config.yaml
n_layer: 13
d_model: 160
n_experts: 256
experts_per_token: 4
d_expert: 32
d_shared_expert: 128
activation: "cubed_relu"
moe_layers: [2, 3, 4, 5, 6, 7, 8, 9, 10, 11, 12]
router_score: "sigmoid"
normalize_top_k: true
routed_scale: 2.5
balance_loss: 0.00018
balance_bias: true
router_logit_norm: 1.0
n_groups: 4
groups_per_token: 2
init_std_router: 0.0268
lr_router: 0.000296
vocab_size: 4096
norm: "rmsnorm"
norm_eps: 1e-06
tie_embeddings: "early"
optimizer: "soap_variant"
lr: 0.00765
batch_tokens: [65536, 131072]
seq_len: 1024
train_tokens: 788900000
steps: 8090
dataset: "wikipedia_en"
Below are experts of layer 7 (counted from 0) of a mixture-of-experts language model. Rows are named router (the router's row for the expert), up (a neuron's input weights, with its number) and show model dimensions 0-159. Each number is 50 + 15 x the weight over its row's rms, rounded and kept within 0 to 99.
After each expert's rows: "mostly gets" lists some tokens that are sent to it at least half of the time. This comes from a sample of Wikipedia text that the model never trained on.

# expert 144
router:62 25 27 13 39 28 68 30 44 60 45 44 41 55 52 59 52 39 57 61 49 32 34 53 46 44 39 58 88 50 49 24 82 27 61 34 51 63 51 68 61 56 73 42 46 77 53 71 70 42 40 59 70 55 45 57 63 42 44 69 52 70 53 72 43 40 78 49 42 56 77 40 60 83 34 68 39 44 33 55 40 48 59 60 57 45 34 53 67 66 36 62 83 69 63 50 39 44 67 57 51 46 59 37 72 39 35 58 62 85 31 28 60 47 70 54 65 31 44 48 58 64 39 43 39 35 64 63 43 49 21 66 33 50 42 21 16 47 36 44 37 53 36 32 62 55 48 40 62 72 71 54 50 22 22 60 30 48 63 54
up0:35 54 31 47 60 54 61 57 36 71 57 68 63 44 42 68 61 59 43 51 33 52 58 73 39 39 61 76 54 54 46 45 70 29 23 63 53 64 64 29 23 64 45 52 48 73 33 24 60 33 49 54 17 53 52 68 55 63 44 59 35 78 60 44 66 54 72 27 51 70 52 56 45 45 32 62 47 58 39 51 32 58 81 48 37 60 29 87 78 42 41 60 66 53 42 43 41 50 72 51 55 65 50 51 34 73 58 38 68 46 72 44 58 72 52 42 49 70 27 49 70 74 47 51 49 50 65 69 47 67 18 37 25 16 53 55 22 56 62 65 42 80 49 67 60 45 54 32 39 52 67 90 84 51 55 35 53 59 56 39
mostly gets: "н", "ł", "dition", "rought"

# expert 112
router:52 59 66 75 40 69 66 65 39 54 39 28 68 78 69 72 41 48 35 52 36 55 75 27 37 35 37 33 64 76 41 59 44 27 40 65 58 29 52 59 33 53 47 66 67 38 28 78 58 17 45 47 48 57 49 58 70 61 26 42 55 25 37 57 80 40 51 40 56 42 40 41 39 58 54 71 43 38 51 46 55 63 52 29 32 60 24 78 36 41 41 25 83 68 47 51 60 62 51 71 52 54 33 33 67 36 58 53 32 53 52 86 38 71 96 58 37 55 56 49 49 51 47 43 10 41 31 55 37 41 36 40 51 55 49 79 62 50 48 57 53 29 55 54 81 74 34 45 31 53 61 45 33 61 43 52 50 55 47 55
up0:72 35 51 74 83 45 60 29 78 32 38 83 56 56 54 55 48 45 33 40 50 59 37 40 50 65 52 57 44 75 37 46 30 53 62 35 58 57 42 47 45 55 67 55 45 70 54 45 54 29 79 27 68 58 41 40 47 28 58 50 48 71 30 45 58 55 41 43 46 43 67 42 42 49 75 60 45 52 40 23 38 41 59 47 35 68 26 46 55 51 42 32 48 42 56 67 44 42 47 74 67 79 19 41 65 53 62 82 80 61 43 26 64 61 39 46 51 74 44 67 27 62 20 76 19 51 46 48 33 19 61 02 58 39 61 54 55 40 63 59 45 42 64 67 36 62 47 44 42 62 45 83 70 41 67 64 59 31 56 48
mostly gets: "ata", "ideo", "oto", "edy", "iano", " video"

# expert 46
router:19 62 42 43 60 50 33 49 51 84 58 85 43 48 59 42 42 60 43 53 79 54 51 59 56 64 31 36 67 48 49 67 51 44 66 37 33 80 59 65 44 41 53 60 61 59 45 48 50 08 76 41 48 58 22 66 42 59 58 40 60 29 59 50 51 45 44 55 29 51 67 47 27 35 53 25 52 58 63 40 42 67 50 66 37 73 62 69 44 49 61 52 55 43 21 48 40 81 45 40 49 53 35 18 64 65 46 74 29 30 60 65 43 30 64 60 74 30 53 36 66 31 08 29 35 36 53 46 29 57 40 74 55 63 51 48 51 63 40 74 39 40 38 28 25 50 27 45 63 70 54 15 59 41 69 49 62 66 50 51
up5:73 39 77 69 44 53 66 50 57 49 51 90 50 24 31 40 78 60 83 41 56 51 47 19 54 42 49 65 62 40 28 73 57 50 58 31 32 46 35 63 60 56 41 59 57 60 85 34 65 45 36 42 58 42 39 65 57 61 58 71 56 57 50 64 60 47 32 89 41 58 54 26 11 50 65 41 72 55 45 48 33 46 51 52 46 41 40 46 27 28 43 27 57 36 55 71 83 40 41 52 46 60 52 57 62 33 68 21 21 65 61 57 20 59 64 44 66 26 48 52 30 63 35 53 68 50 57 53 42 60 54 64 55 41 67 60 65 63 33 20 46 59 55 51 38 24 48 45 59 74 48 42 70 42 47 49 24 48 55 76
mostly gets: " Species:", "sy", " also==", " grand", " See", " educ"

# expert 70
router:58 39 46 54 64 60 39 66 55 64 72 37 54 47 45 67 67 44 65 09 62 43 42 44 49 69 35 39 43 37 75 16 42 64 33 46 61 40 40 52 58 60 68 79 56 36 42 46 36 69 30 25 62 55 74 24 46 80 37 61 47 40 80 59 43 58 57 37 52 61 36 63 61 34 29 48 39 47 56 64 57 41 59 72 50 35 37 50 49 35 46 77 55 55 47 39 44 44 34 34 28 39 38 64 60 48 60 59 42 30 69 15 60 53 22 42 45 55 65 46 65 57 83 44 67 39 37 35 52 64 66 43 51 17 52 40 73 05 54 42 56 40 86 51 81 71 29 47 55 49 33 59 29 68 40 58 33 52 50 55
up0:27 42 52 56 41 31 51 52 52 59 54 59 29 36 39 23 61 41 36 64 46 40 40 51 55 82 23 65 74 36 31 57 24 51 44 55 34 53 47 50 54 70 66 62 53 33 20 32 58 40 50 35 50 55 64 68 63 54 43 70 40 54 32 52 77 62 48 56 48 31 67 47 44 28 44 78 41 44 44 33 38 59 61 62 46 88 39 50 48 66 59 59 77 58 45 41 34 36 39 47 57 44 57 33 65 53 42 52 28 73 30 60 49 47 75 35 42 30 24 45 10 64 26 39 24 57 53 66 28 60 86 41 53 29 38 66 53 29 38 57 33 25 62 61 40 34 70 41 56 30 71 62 29 47 77 24 39 66 46 45
mostly gets: " 12", " 20", " 10", " 17", " 18", " 11"

# expert 133
router:42 45 62 25 57 84 37 59 36 26 49 46 49 63 35 46 64 38 66 56 57 31 50 73 38 48 41 59 58 40 54 60 44 36 51 60 66 38 52 47 29 37 37 46 57 62 43 62 49 35 49 35 69 70 16 40 46 44 76 33 36 53 56 39 18 28 40 64 58 65 44 66 41 52 72 39 49 52 56 29 77 17 50 43 52 69 31 75 47 68 52 59 72 64 11 46 59 38 49 26 58 41 53 28 33 35 62 33 31 31 40 25 47 34 53 42 44 43 47 49 54 50 68 47 38 32 52 20 71 40 52 88 85 37 63 38 48 51 58 56 30 68 58 33 35 21 67 75 27 35 44 40 76 48 33 68 45 52 37 50
up0:42 37 34 58 41 65 64 34 60 70 13 90 60 84 57 54 56 64 54 43 65 20 48 51 55 69 68 28 51 36 67 57 20 55 74 60 60 58 51 57 32 52 61 48 35 58 32 37 37 48 48 54 37 58 44 48 49 46 57 44 43 44 35 72 45 43 50 68 36 76 60 42 24 11 66 50 26 59 64 49 60 56 41 47 57 63 54 86 43 78 49 66 74 56 59 46 62 45 70 41 47 78 23 58 54 26 59 67 15 33 57 62 72 51 60 54 35 58 51 50 77 48 48 67 24 76 47 36 75 57 40 30 60 41 61 37 37 52 68 35 46 18 47 51 53 46 76 43 38 38 54 35 59 54 45 45 41 68 68 44
mostly gets: " mov", " incre", " occup", " fail", " represent", " oper"

# expert 248
router:32 76 65 50 59 42 40 55 66 67 43 35 45 39 44 54 36 59 61 34 32 44 34 41 35 18 52 67 47 26 52 55 28 56 30 48 41 34 27 46 38 42 45 69 52 49 58 42 23 42 37 42 63 49 69 74 40 51 65 60 25 70 65 52 33 65 45 58 54 34 73 59 53 55 41 48 59 41 62 37 37 26 57 24 58 70 40 35 24 31 60 47 46 30 54 42 25 72 42 77 34 52 58 63 53 47 80 58 37 48 49 25 37 28 24 25 16 27 48 42 44 42 34 57 59 55 42 36 42 53 25 29 57 34 58 48 66 20 27 48 47 77 53 39 78 66 65 57 55 36 26 35 32 57 38 58 43 87 29 45
up0:69 40 47 52 98 51 69 53 56 48 64 68 59 48 62 76 48 41 53 64 30 56 46 31 45 47 36 28 45 55 31 35 68 77 43 53 16 59 72 33 59 42 53 49 70 75 72 71 46 50 51 53 41 55 42 34 54 19 34 34 44 43 51 27 50 63 58 36 65 44 53 48 50 43 56 48 47 48 20 47 31 46 51 53 47 57 59 46 24 44 41 50 42 57 40 79 46 58 74 42 40 90 58 34 56 48 82 53 46 63 46 57 10 31 51 48 52 31 64 51 80 30 35 44 48 54 07 54 28 55 49 42 34 32 34 35 82 82 53 53 42 36 52 46 56 46 72 52 25 32 49 16 59 44 60 48 59 42 53 56
mostly gets: " sp", " sem", " t", " am", " pl", " Sp"

# expert 107
router:58 77 32 65 44 60 09 73 61 52 64 24 60 46 69 52 62 38 88 40 31 54 64 53 43 49 49 43 43 52 55 41 31 57 32 60 46 51 50 78 59 46 68 67 72 57 41 52 56 80 58 53 35 67 36 27 35 45 36 45 45 56 57 34 57 39 34 37 50 51 30 61 46 41 44 38 42 51 52 50 35 51 59 36 63 23 35 33 49 23 43 66 46 50 55 36 58 63 43 44 50 52 51 44 65 30 58 54 61 50 62 30 63 59 24 42 40 50 28 36 48 58 99 44 96 31 44 49 49 69 58 46 56 18 52 62 33 06 35 25 50 51 66 57 55 48 66 42 50 21 19 49 40 59 38 61 68 41 36 59
up1:66 31 63 46 71 54 68 59 59 33 56 56 49 58 40 42 60 58 28 76 77 44 31 50 61 60 52 50 53 46 35 67 82 44 73 48 61 49 40 17 47 54 36 26 31 44 61 61 44 64 29 59 76 49 45 81 73 55 45 64 54 30 42 52 57 48 70 50 35 49 61 47 44 74 46 67 61 32 36 42 56 60 26 57 20 85 56 50 42 78 48 21 36 56 62 80 51 34 54 54 47 62 59 59 47 46 42 55 58 45 50 45 40 48 72 67 50 76 62 77 57 32 59 35 04 59 58 54 49 34 53 61 29 72 57 39 77 48 66 65 32 57 46 48 20 35 43 57 63 90 61 40 65 40 70 53 37 62 67 31
mostly gets: " 48", " 36", " 15", " 46", " 17", " 16"

# expert 128
router:32 62 52 58 60 57 46 33 48 55 47 46 42 45 45 60 58 41 71 38 43 31 68 58 34 60 32 40 27 62 23 42 41 29 40 63 55 28 53 60 35 35 56 44 62 57 54 62 66 32 24 36 38 70 57 41 46 68 47 55 49 36 63 21 49 59 27 58 41 45 39 71 50 50 72 52 62 64 63 50 37 33 35 36 55 61 32 43 69 32 40 62 67 37 21 53 36 58 31 43 51 33 51 38 33 32 78 64 59 45 63 49 64 30 32 77 64 71 16 67 30 37 77 40 85 60 44 16 71 71 67 70 68 34 59 68 53 27 25 34 48 40 73 56 44 53 58 28 59 16 21 53 47 60 57 52 59 27 48 64
up0:36 58 34 41 38 30 70 44 16 43 57 46 34 46 51 48 25 70 40 57 77 72 44 77 67 71 44 52 47 47 35 62 46 63 51 44 30 70 60 57 79 54 69 33 62 50 48 48 52 24 52 49 36 34 52 85 33 47 29 58 24 60 33 44 43 70 54 45 59 30 42 74 73 51 38 64 57 48 47 69 36 52 49 21 73 47 39 47 54 44 46 64 45 53 49 69 47 38 50 67 59 80 47 65 60 54 49 46 60 69 63 64 47 28 57 17 25 24 52 56 42 48 39 39 29 65 59 58 46 60 35 50 12 21 72 30 58 47 61 45 62 56 33 59 68 87 66 50 49 66 67 25 47 65 77 35 73 58 38 60
mostly gets: " t", " com", " cor", " car", " re", " tri"

# expert 109
router:43 81 60 26 15 60 50 49 44 51 57 40 45 41 29 25 40 56 54 28 43 73 53 60 59 58 68 50 53 64 58 69 52 49 57 42 63 39 75 52 33 61 57 25 50 48 71 61 37 73 73 73 40 35 55 88 68 53 37 22 53 76 65 33 56 69 41 64 71 61 61 55 69 35 44 58 32 50 46 37 49 49 50 31 70 63 57 45 31 34 60 30 54 36 42 34 38 52 47 18 43 41 38 50 27 65 60 55 32 60 54 76 31 28 59 40 77 25 45 70 30 70 54 50 36 37 41 70 53 64 18 50 31 36 59 38 58 38 57 54 59 36 68 63 29 53 40 68 41 52 48 13 45 44 29 42 67 61 20 43
up0:40 48 52 60 39 61 61 30 65 32 84 66 42 34 48 35 34 59 49 40 35 73 30 42 43 60 59 44 53 48 44 56 45 65 47 47 30 43 35 22 35 63 65 44 57 38 26 64 46 23 35 58 49 67 45 72 48 38 50 42 26 48 77 39 43 63 80 36 45 37 52 31 16 30 28 47 46 36 45 39 32 48 53 55 56 53 33 44 38 64 23 21 51 50 67 58 60 72 38 32 18 61 50 49 41 57 29 73 28 47 39 77 34 66 55 84 40 40 63 56 37 27 33 59 42 30 32 79 34 65 33 73 23 51 56 28 39 60 35 68 54 61 60 50 82 68 47 48 41 56 63 53 49 18 55 62 63 58 58 34
mostly gets: " name:", " Genus:", " mount", " Mount", " Coordinates:", " 1:"